Experts of a small language model.
Size: 11 layers, width 224, vocabulary 32000, 34.7M parameters.
Experts: 64 experts in each of 6 layers, 64 SwiGLU neurons an expert, 8 picks a token.
Training: 307M tokens, 9360 steps.
Below are experts of layer 8 (counted from 0) of a mixture-of-experts language model. Rows are named down (a neuron's output weights, with its number) and show model dimensions 0-223. Each number is 128 + 24 x the weight over its row's rms, rounded and kept within 0 to 255. Numbers have three digits each.
Before each expert's rows: a language model's description of what the expert responds to. This comes from a sample of Wikipedia text that the model never trained on.

# expert 54
Description: Proper-name words
down0:142096143123153100135155155152099120103148169157116186159138111098127124102132120147122111119107164104068112122154120142094141119128139118126091127130106137111106132133145091133197111109134090131133108149145103117102101094111113133123105108118146135112081090115109103181105129104115116178149155110135144129170137119115134159092106112114117132165124119127112153121116115092127130117132087093130146144146150172106103126155163147139150158139117124124108129168142119144100127104075108158112174106134120094122130140104140150122094157208099101122134087125127136171121167147146165098152125140157086117090159126137136159108119112124134099106081158162115131109095119167090110110158
down1:122134109123130148087124103101176118105147085122106104112124144078089132098120120090137146059140160117110117094126146147161147133153115151087211114105123139113188101141151113106117147143097139109110093136109162116117121139161129116109156154102140129089131110119119121106169144109113115148095145161133110154108125156131108111110122155128139115159136115096159110107121088157151127160149115190088162148120144128109096118184105163125123127123116101120167127106128156147117114117127145136092139112126195136112130103123130146096125140129124160163091107147102129129149123150095105108121105121127074121109166110161167149150147101094120124148129116110119096104124110118105154077105
down2:155130119105121126118162093134110127115155140135119104117160139106157127175149100120136151138119129088130158139166112097130089120061115124120125111107086125142156141138146164138107142148085161099121136112129078134146158115136097179131123118101140144148145124135133093134134095121125148117132104087155135141098154117132140119147135105146148108124126099111169133101155081123096130106144109102097163125144127159125142125163118088129118137136132104121101145133117096154169102181155118126124146136139158167157064160133182131136111185084159121108086148154076129080151107163121139090144139130153141109105096132145111151097138112157108121106167106101109110098134093181130101149098
down3:163142096124153124121156120120150161138153167146135140141128138149156158130091092158167138155081165146077127132146144120120139100153187120116129107140112144148123157137139130137141124140154106127146136132137101186135097146147153151111145130118139153150157120129168137117128188120088155126110144090135108168110155071117115105134131097107133141165137096108125133130128154132149129105129113098098075098112143119117103136097118144142123148149134140146083137179129152082089173145133124151113177108061170156138132123133148155142163128142173135108133139146140154079099132139150129141118116100105130152165110114133126142177162150117130136130084110132093118139157105175158176150105
down4:138088157161096148104151158151120118115079118136089102126116137120145113137136126119092123104133152162138116120188118120155121124133099147119125091153158129149128186148099149152092133105133139141149122161155116138095109134112165107153094135152221172119146150143140173133101128108155088104082112157137101170102142116127141165115131092114130175102125098116107139145113137131148119141147131145161084096146130111157158119080150163121140165135136131122108144112129102149168156140131135150123149107148122126083142154131118111113165118078153142181166111128111085112144095111134125120115123104118078097157102126111125116142114107157126160122127151108121095104107126149097092166121
down5:146117144131125160122136189131157115164112114144113171147095122118127159093121129137133154140146125134135133127106118094134083118114123122176126140111105101134153133162072130093086153125133163157121149093112080158129121142126096153129142119112126105134136122133115112158110110145131124115144084114073134144109106173129143101093156143140092129127111128096137116110153158113119106128145125181116189145114136133147107133133121100100100142149095184081126120160121100115145100106105095113156148120122142107121168154108123114120190115126122108103178135104157118146131095131183149101119136205115140129137120113147155125142114098101146172099156089117119169098127145077143135161149

# expert 9
Description: Section heading words
down1:136144149091073135106084139093144110098108134143154159106049119130120162122138107083129115144186136111133134096115103173176135120162140140124132110157143136132140143132101091099102125106146108125089159152141086108150098096136129119152174116143158167126118130162121179140077116141122152126154137164118104125113084157151138144131121088098134131102126100099128138147165104107111095162151130088140141095106130123149129145076141151098121104125178121091118155111145099142136098111125136129175159154134082133109147114109129110131119112172125099152164123103136159145095131095102168144114115104130147129192105138122138130118161154129145140148113123100120160146123136121154114124134
down2:128111150124144138126125106095108150114155144146134116071120159175090172150118135155159140128167091100124130117125181115107180144165121151115119108110134123117142046080099141100087114150173122166124146089122141090139148106108101108105119143149150146125094109104128117096105111166163120177118110138125139119099120119131172106126107136091100131103126149098123124104100118155129134131123150115122146073135112152141109134138061107104124119124125121102167122117160152123136127109130092129123146085169138146093077112144133142150154170105111160102106120128133082159117098151128138165129144171117125152138139143134149124114147122140169125166109101140145133094103130075121149109127
down3:137152123144135135130130138108062112100124165119138146094121103119098099133133126146154102170158143121141136163124135119085147146135144162090121135115123091093117130106145148125132147119123078096133145162096108111131111119099118186064098141134116152132126128140143154159112116171165141131164145089154138118138139156125134136115132116133110130093096108094129152085155127077118182124154143114130164122113098121142113110150089125140122095131129158091120137084158106124135119157144115136157141160117173124134126107114132154096098175104150112075169166123102094156128120138127133134131107127147118196087085123171157136124106152118137125168096132139146114150097189155105107157123
down4:089118113149108123126116116120116131129102171133111116134122108117060111131111154122145093108111137202119141135099124151104109160079117118154144163139149137152152094133103088126166090139111096155091146132121133117090146145130165155118121134157119108130106127134128105123082140134128167180155152123135137142123217115127134114115121085073125150140099121135132144126131146150140142114131100165178142139150154091156114087113117143121146111126120126149151092122122142097145171172149110121100140150165134150114139093133088174119121154122116096132082120116119122113153117182129148093149096153109101122159102131114178122135116142086103138132144124128143124142114154110104190158132
down5:121106186138164133114148149163093120142141152107134130117161142083165106150136151131119166135140153152112145111147077155099130085094102139086083144146119105165119154127108146106143116141123138090122080112138119123103154124123122112074142144120179175149134151142161126121084100149136130143147079146088128095157135141113130159062096147128145112123150121109148127145142114083130107121129177145140142132144128101143108078117147146087133146115132161133172148131131095154115141052148134124116117137157134101125127118105159123138151157102125100109087107159129158140176081087088122156114151120118115138137132116166145146095126130138127106104116096150126121157166149148114135132118
down6:095110114159127130159095122106161118144168101092121097139143187150143115163145111118144140100151150146133102154123130106113135151122077115124133133148129177101131103146072125089163104146104110145120114124132114163118171098100114135106174081124109121130134122159150155129133140065133109147123121131130104146149118116071128113153111099141126159132138132169147158144126137122111124126094133081154156090098187143072082129134123097109155126144116100092130116167127148106149144128101101143119105113129094124139124148112132101183136173126131101115115081152123125122114112130137137138112145095084122137141142122094100148119112105077142136138129115168136164081085076151110103125140

# expert 63
Description: Sentence-opening connectives
down4:162160117123109174126112112156141131138120126158139119154085087087155134126125133156097135139135090121094136140068126145116105085117092141122131129108094105131188138127149132141147109113133153152090137126066106151113114148134151107122177128120119120105109152143143099145123098073127107115118138148133099129117133164158087145126097115141157108111125117151110180103145136184144145096128130090136110141105173093117146177168140116115167109129083112089134121135099114111116128117128138092114124115130132088131115100166131110133156144129098108119122142135140121124124140114121095115090121122119142121189133112165099100117134093139097141123127154137105188094140105127050181101134
down5:099118114100167121140093090142102145125144144136139140166163112106134117129138117145121146146102132115094101142132115120132150111139117150113112140112141138157088148124100097130067151134158141165082125209122093143115130126141137090139104139124172116144139100134143160140144121122150146148106143138128155157146169112080166159139106133186132114172060135111147117137114119097106136154143182139118057140176148147141141093127129108072131146148132131098095153112129117128099137067106130138111135118161117104103129145103103151108126110118130160103149178100098093124165152123130125121076141072148144113131129126124108115126127145148108123123149105128122092152123095168141138152139
down6:111139089115124148128143108091127170162139136087118121131160125127133115141131092138147126145135092107144125105102148127080113138152142153106069124116154142172128109134112078135118129131136098146157066123122163114149118131144118163126156148142132142119120150139151143141148122149088126152088157110129140114120133110141106137130117161164153163107146103109116155141153127073130175145146160082146166140080155132133131131133086117119109146100094106115125114109127124155122172106154121139115130177130170125114148128109187161118178124140118128118065141134103154091123071106095172138140155142131093130090151115177149159157117130129126130120145095089108124142140150136164145192106
down7:099152120114111100107144078123113120111131165095122118096203106147110170142142154169096124136119140138084141101134158128103124151125159098122115090149112129108155140145144128144088124110153137144145104111111134137151123132084130145189092123125109108116100120127101141141114134176184164125136109065115147140110120177121154107156106076133142134107130150104148143132138134153123136078080135163090151157117138134153155172145151134130144093087072133127113111106105117139130137155139131102115112126103126137144156140107151152121076148145153152153141127162116156117167099132129158114149160100139123132137119091125118116165150082098125131091159191119120139138111152103144121143157
down8:114100147115152136136096130145143159144110101144140094128110113107136185119081102093119151129164128128136143150141151165129172122131141106164136125093106118138115126179106094118140130115128128102108106111134190138138075153145128104124114137114102150098127123093108152100101167139172151169146126160121120157131123119151126134142127130127074129135156150130103147139105151167141149128096140085109110157145143128095086115109123140157170150154124119140073142127158132147075138117145072100142110148126117099162120148090117127119110125186066122137140118099090078103123133103123134101098142111155155132122139107116167081122138122127154082086081126156092134084126129134135149147122
down9:124145119140130108137152174140153169099089148114125105090097124113124119110152140132119137106118109116131120130130103118148152126073136150142090151107102091092125121132125204146141140137138119112113120095148123142081138111136074100161134138135201096131133095126122140141074143154121167180145128179078120131093083118102138129115115152111163129115155102146104141128074167123138108120098091132164147170115159145092160154104165106119135125142127135126100122122133143127124063121104154097140115139129151085104118122120125114105115151126143157080162134145155124144130147174158132126124111073103128151104121144134153111137111140124121125173126143140153118129130115089162082129097

# expert 8
Description: Word-initial prefixes
down2:132163135119088147109136137147142115116120161120124087135122121129172092141103112114145174170132139079142134143087151098102135121155131137109135107133113158154144153103132080091156106120159093135170078139132096124155124153138086107130140132119158151145132136165141154158100111140146160141118131108111124095103130115117146119123146121093065142142096133142119162117142098154096188167132140099135157137118124155136124175105111129114129109108113156134125181140140118111119109173140127120102134134075175153131152151143175118163110143142111144166148096128142166176142108180121119125112136094120116140125127111136104153174081135112113169114153117117156143135107167075116085130157
down3:123143138146147148061109149133123120115136131167133079147127128104154147106115142163161163140134139136123139119161121138119133135121145134099098093104126159105156107187066121148153150105091112150150098128156173129147171119116130141147138124134148143078093100108163100082160139122104161119112149163124134136136176090120150142121113092129146129119124123106138166113117137094158156127144078118147166113112137082124111109098149115133164150106171131121107151113142143152130141132148087084100115149108167136101133127081119161112166136163124109082129179107116147130133160095126122129072139130128150157136153133109138100164119097106123134149110116109115119145143096128176113171175
down4:089100144094119136100148137127165124119071139118146142151110166148148119162092201123073138121153103146130138144143141152145172136169108135111109158155125113133172113131117133150141094111129088113097154147135116157146106177175146151106144142162110110153113097108144126109117148156118087131161095132131110103124177132112091103140124119115131144114194154116139142111161105140173160113133126131159060105140195143106117116145122148153125148117070112146141104064166138092126143149097147110146133144099105127112150095118105117148153103158099126117141121130158122099105126096118134141115124122129129132118112117118187095135134121110120143150120150149125152172125125149127134138148
down5:118172154142108137144101178140104127105135147139118098161142106151147126134094111144150132084124141122094138095114147131126140126129093163156078124129112133121093130141106081131087122094133162093079144131124147142137152090169132109121113114127128163150130112124128133105163103156079139135151172135160116113131107147163120164116116132097116123113149137109139121101151145139119110140138170140117127114116189107102115084157101171133144137146128122145145124124131117147106165104119110125135107120162111089108154100116120149138113129137056094147150089136178099169132151140139104138140180145085136152151105162153057140165121125163149098109093126080136155099116085103142097135126
down6:124142193105145142133131166123137120098138105097112107136124119158119103098110137093067165078128142197141139112127136137150125118177096102112092098130112162058107136111068109128131109144120130171147108133150116162122122125096147134153102141150134159160123158116126163153124125131150138126162140108114149157156132175080131160141146150073116147129124144153102124125123145162112150124104127107168102141154147164133160122130110140168158124076121123133112082090085131154130153116141109086089132127150120154136141130126119131059139138101069114142123128110103109115146131139123112126110127125114113123104136109092127090145145115185135121117147147122104128154172141141137129161130
down7:137101116116116106128155161123137114119126157107091111146162127143188112176160143133121109144139096091101136137119119081138157099145164136147118119136139145172089138099142128138064140112119101139159126128120132132144128125091126129161080155162135140137124160073125125154099149104162115136137121140116143153139145103105115087150109090158172121131089099146122106140128100123097127117125116161123138160108130158159115199101119078141128110146091131138136108154167134119136092135108137145097114130114095135153118142137130098139098111130194163115127157106169131134107145205113154131172134130145149130111137142131094161154133089175119092135125150106145133102118133183129123113091

# expert 14
Description: Capitalized initial words
down1:116154117165115119092097120125120118129114159098120106176122101130140087121152130105124158119135128178111145187119143135158109110141094105166092141124140113085145148113134119139141130119104082151150168109153134139154133135096164125177104136113100121156151077154132097097133142155165125105112153070121108149131133146121127138092116131138063154133123097107171142099135148122142138106125094123121134159145094081105110062131093157148141137145120148155130109115142142111068136135149149126099122126083135133167128117121107136151122107148115121094103102158110086083149134143122186138142132136145132129153120112098115121132126161059145147169106112140127147118159121142145118092171
down2:104111155153123176091119082157136108151161116073107176109115134062174140118167116117121129115130103165149081104127164099173110166138110109131067130127132138136156145135108143133156175086144112143138095124157095159156139147115158122146130149129120140131118103140146146091115119162100099116139112138119116144133129147123148144104146127111087173136136117106134143103133151101156114136129112108084137156140138115164141101159109157129117141141142151140147141114111121090157150126162112123122120123122117134110139141139093125153145149088172120113146084146133102098117135122168129125130101125119132151188148130152076162146163164106154109166104066138107108153162138103130160174143
down3:128130116135138121128127155107099137152110106117121088087080125114148090128117126192158111161125117121158137143120159170149142099124120137150133153107166147116102183114133141098146137104167151125069144139118156138134124118095130098140105143110137124121113128120107080127125151098148124113074082130115120131107116130133088161126113148109113142118129151103140060180135172137149102098082114106154111135105127091101075122123150101140124070115098138102108164093133110132105152125169107155135147135149083087149111139118098150118111103130136098146151095150098134087083137130134123136121122142115136141142137133085157111132129138162145099103164163068113142138088139123149144087128
down4:132144132111118105131168155105143120137125139083115132120151112147124139065127116127119128135097094156127113145173125123123118114096130132159162107174091136135104117155159139157074128159126127109118091134150120125139114172145135136160126098130097112160174134119148125095157085175101103141134115059126125135117145141145097112127109105179198121148124123137139141163121111159103146114128117152100135139102137101104124163129150062119118148131145173171093105110184122135115134161128123109142071095109162124149164141150115119099126125158168164113140134137115125156154126151147136143135106095110116153100087135089089110134106112113154150155105143131132150159123122102144143190118
down5:112158108147129106144113110143103183164114129134132111153133098159153134122104125104109140110110111101071125149116157136127159124119116133093134173114135179115113085100135144170118133174125147104096101133117162111070170142111138092075140112106144135099079131130153124114143123166159132141094150164131148138078162147113126179096166144127162101127166163130114156074120120121174135166155162143149152173121106092118123131099119161134123091097115118151172135142124107138128178095106127102144091145094185132135132099123120148102117119111141137108093118146139112127144124116151104114135125133100108089145115146150130169116117173116106113156124131124133141164143124147149147103108
down6:170128141148173143137097102119158114140154124103143114166131101114150117144113122153158044129102131123085114133131155137140109090100117122124135132147111122136139088094150106106139133164134142113107141113175113131099144141161143133081137184128170122134114133087150128103123111151111108108148151149176156115101200141154126091116148111110136151134109150164146103127112107133173103153132156097101083162138159144107099076116142144118079140114150119138096151143094118150150123161142154123136110133166141152131125119131109145146129075130112102133122125180135091131122140179148146147156124141116105122123110090193152164125141134134133187119129115102140126153146144099101119137148

# expert 3
Description: Abstract head nouns
down0:147137183146121123124105132124150109149131091094107113118130109122134126129156130100170131119130138121099127119110079098102134099125129168153140132166147172133159163133148177109140108111091122137136101119164130136164165122157126113090093100112152144174141150160115123170151125066139115097135112152166106109156099112095148101143119093184126125103122142119122129141150158153089177120099100159124141133147156135105095063163141132105127137147093140122131119131171132109104094180135134125138147124113074084159134085165114134141140150152127120135138165108127116155151116126143116115114126096095137125107150111156135169146192116138106127087108113143129168117121155167153149132127
down1:072116128140130084135138138135141110125167094128151119074147114100143144118118105140125170118129147105118091128132107151147079090159118159128128092101122102133132132130161139175085119124106118144123117111123126138198114136166131132134090134131102136140134087160103118117120192086147119149085166131123112163076099141067128101203142098140127145135110118139149105151130140125124089121085130114082168102131140115113101144125121110103108109134118105101094133159122125110103091087124098122158154137123127172112107113107132098135127147116110171139089138118138172143098119108118138151116118131106147149140107114117127120150135118173125136078136124159175089102138135121134164120087
down2:149132152153118122135161136144094166178157139142073114123160109142136127101112104096106169153099131127120105102143105182137102078156141129154133155140126139143127136131114157146072172118101138100121129137128124151120121159131161129135157118115084095126153164107140090137124150174127080143105128109159122152108157099170104147128141102147121114108169110147101143101125128091127102116144116124105069096120154136126116098169156115166126110118157146103140118113135114089127166153116151142098068141168124146075184136081124120141124145163151099117103113148138105140095137151128147165110122139103097148149088132114145139133124132100071134138111117140139136152138122094131093159096
down3:160118134154084109117113126138106168113143099147142086125180130143114160149108161158151118136096122100147115119107111114124125192097103127106154143145180145136145092127181116161092146096115193082136137101142109094130185177142135136155143129088078110109138113119138151126136141077152122140136169143149144152103121139102127132145107135125118147108173142147119103120099113160113135142116103129117139135128177137104127151168120177123127149151141117108097102153085115090160108190132118133146093153164121136139146104099110160163129139151144143111106136133132158146113105125118120160116142140181132092121145141117150100110119133101105133076097154133124121114121158163109128136099
down4:149120166152150101152169108100138111153101134162156154140123102174131116097149130125169118127124135129103096093121103099111122149108082120149139167113112142111179134118158114181114139146140139114123124099108111121077151137110129097129151145120131107122116131175122092104151109094091148122178133098105112130105116130120145107143152093085131140129154102126115170090145141166141138121160149109112115153097117126140150110137199159171161080107164156141156155104089111119110124090139199119141117164142139108102162140111108154136159162143109085157128109165145118102116096152095125119111104108132131090091090125135138126103102149096114144119104135133123120141128117174093130127115
down5:150092117132117126145098155114138172156148158119149164135133131115171086148162101129088172082121120119113181151138128118103086119104110102109119088123122132119121163143135135143129124126127119098126124145150103108156134129129123128125149120174126134146115132132094126093148159128132135108105144132137129121142150123090101130151163121091129092124161213150097079137138136183090096128098124139091144103091077153084162178116145109096092104108114124106148114101138138123128091110094102163120131105141199128108125110106133089130141173108110149147172120138158159112141152155105159129110156104111114125103126127094149132098145135116093155107119154110127136136127112169151099154112

# expert 24
Description: Capital letters, unit symbols
down1:130123116123142158165106164136160109110159146126123110131127126135111096143131108116153081120090170120150174104169148119123157124134154083140099134121158145147163130115075120146100097117108161100154131112148094145180139101116110113115112140144125160167142127147155108117137112164126094148109160114122115106104151144169097121099127121137058110137116101102115127119135131118121129127100121126118120140152100124154104105142100146144107128128086071142054151155118147160108120121135132126113140120104072141102162118132102118124130085087148169205173131122079110101155117105133123140148093085128157145104113146133097131121096121153104121154142100136129144140117095129114076158120
down2:125165129128173117081114152084171153147123100131101129144101191107143118120099118104097160173119125119121152115110101168111127156131144131135155163166106106137128109150115177106115144118155119124110135156120141134155111093101134129105171114129121098132125109078138127120117168130134135099119114162132092124087121113123102140110137157109131114093132162108100148115141098182105130132108157124164127129121075128132105112148114139146128087110105116150135113147091149079146154169145128112121113137106122119118122118097138112125091162105126134123148072161121131097134113159154054161118071119169134116103121137168142101153119141145122137178184140129146145143134066154139153136104
down3:142140124129155154102079179126146123102133096159112097099137133144127129141126148107170127145140111128105145101080132135118141106112123092117083107091140157114128189152129142096127113121082139158104128134150136136109142089110118138145125093141130116119145129148116136118074108129117119153165135166106138160116114135156130122102064152091101096138087135144064121088118165108128124149112143144104096124142137129099144135134108154143111136103151124138160095098098100148083126121105136113156156142139067108119202104153116142155099089143149101112117116126141130111124120124137119091104123162139155087159127116078091125136139125151147112151130126136128172152147095111068138180156
down4:103135097157112114118125120131122155119112136151129100140099135125110127144125159136128120095138125172092138143115175096113128153161099114168090200133117128113105099086132174100165144135093104105101092154149184154090127139108125145112163137122129156097138138120165144148153137173131129128136138082126119140134163155153125132109153154094105169136122075137133125106121112103101111110156146144183126118118101109135094096129127146129140132144094122156129108138114160102176161096154098116104114165131105142145135127095116155114136130108120122094119096159129146150179141119155129113126086129172109121142147158146148093103142171164111118164139109148124065160090118140152151080110
down5:129133115146140121128151104167116132149158138135072110102107103084111114131178122126096142102112144153115124172137136109131140125160081144147147106147170115155094117141101075089150128135138102170104133123137160141167140116122086142119156153131154154149121124094158127159121130108167127108106136158120119074097100144119101113134106156161096103142121110144135117120110136106114161106111141123120153150113134143129117115142169133101124079088167117105178127165108120086143185112099143136141137118127127132150159146114150117135181156082113163114114088121162127125128099099121103167155139124145110066159189118141124141106146120092124110148122090133114122146173139185137144141106
down6:111076138121121107117135062154129141133090160088113109081171134137148141108143143117124111113115102139146134124170170126089179152159130126114160101150144155147149126138133133082136119136099118145131145146153113093143137125085119121125096148134150140164144154141125094117103098143146109115162137103117138149131110142168145110093114155102123107143105096133130103143149127118115134119164148142138081159158112161139127145130127087147125200141096168104153128129130134150150105186095102144154162120108142111130163158128131119092136079138152112102134131110125142175142085176154166191154132133138146163087124131122127143100148110137107131154162139124129145119102195111122138109101

# expert 56
Description: Roles and sentence ends
down1:139127114186126130147100116149128184137148101145129145118169105124127129116125135129113127166148115143104143130141153127098093073193135140154143146139113081122163161098126174107149132131153144119159128119110085138131127141131128088107120109105126169152172126164129110139154132088132140104143137134134110108080155147109122168100135086155119169141143127110149131110151126140128075127142147113087096112097144100113124102148108094132128132149143144121132136116134135182107143116092140133102133147132115105145137145109154160109128143137099112165149159119126171052122098077114152157134164178115118151178141127137145088139136144091147136074123063100140105138108121113143119153103
down2:126125089119114119100155112097129085123126142133056144167108122132100130130148166149107101155143121053108149126083158149120147126141148145101151113114126161099149143108136125106110121107108090176089098163158114107128148086143118108178127182107125115149108138141111146148103144161107165166122132151112118117145112102121134173103142065123113130112182130130113131098131127138094115147143102104120127109129127126126121132152157119162124130113115139125154154105145119117127125099123115134106134153189124117130107146173114145135086123132121061136181122107108118058123133117150110119126167116136106108137155139146126098122142159150147137096133119119161144127149114104065134151076
down3:112148152144156131127124090138122115114147112132136106120138169113167098120130126181131153160130140133105114089147104135122125097094082137118196142158145140163165139111111155160088141123154154161078088132089093208158147115185158120146122105137134102128168078109135124124109105136131130149136130114130104139099135117141145140103150084145125106116134126125099149123098137120098146137138139102118123146108134129115094149143131081124167134125147130111140147134133087121138142141147134118143119080188188164152117131134117157118129137134126113174199132106106153140103133136125104124095125137079129147113190149157085140141118115094100155140114148126124125148102151149112155115091
down4:117101139168166149091127110134171103100138150130143118116128128139056109097144119089104142136140155114125089110132110143150151123160160137126119119144144163124136116128147117141141133138144102075126152122151117095107141163134130143127138135124105112149081146179079178152134122164129154101115158110116117129132136145080147127165107131142115146170163136119137153096149110121120169184099123123111129104137140139147109200141123111112128177106111127122178103127143134123148092121124148141092112133130110128122167107152139104139128114165153124108123195121121152146123097116104118166132124102161096126125145118141181121095139105155162107128118121156108091098092181061120116100095
down5:145129161132117138175132126120180137124162120088120115104167104095165138125154154114118136127142112128140097068160121147130173069105140135134141121100110127114141163138146129096127149100142136137106111140105148130130121138183102116153120141162077138155156134129109112119116097082123124113125133141136112100123094151102147129155145115117094105131156136116096123108122147164086135119159095124143136136104117123111124110116097114107118108172110115130112146083133107135133102140127127147164118125137127201129114107136098113169168152121164111140130129104101139055132132054146138107086158111122129126126176129110103119139184126163082134072149138098139172120145095136105169122103
down6:133117161177113131124104119177178109107173119126129192158140201126194161116105141123150124122150097113133139105130119117147144089072185155123143071132113100105154119102151124144104104137126075149124102140150126142138116109110128105127163096124085104118142121111148115126128146158139161160140128094118118135130136120137153152137144093125128130163171152137137097112134142113160126156165114131103130140146116137126115155114124136100114132132111148119127119072150129142103131112134165119118123139122159104202141138144081140125103119132122205157105105124179109122109130139132124140151095160139113139145158145167097142151140174122118123086128183126147148126132102127149124128119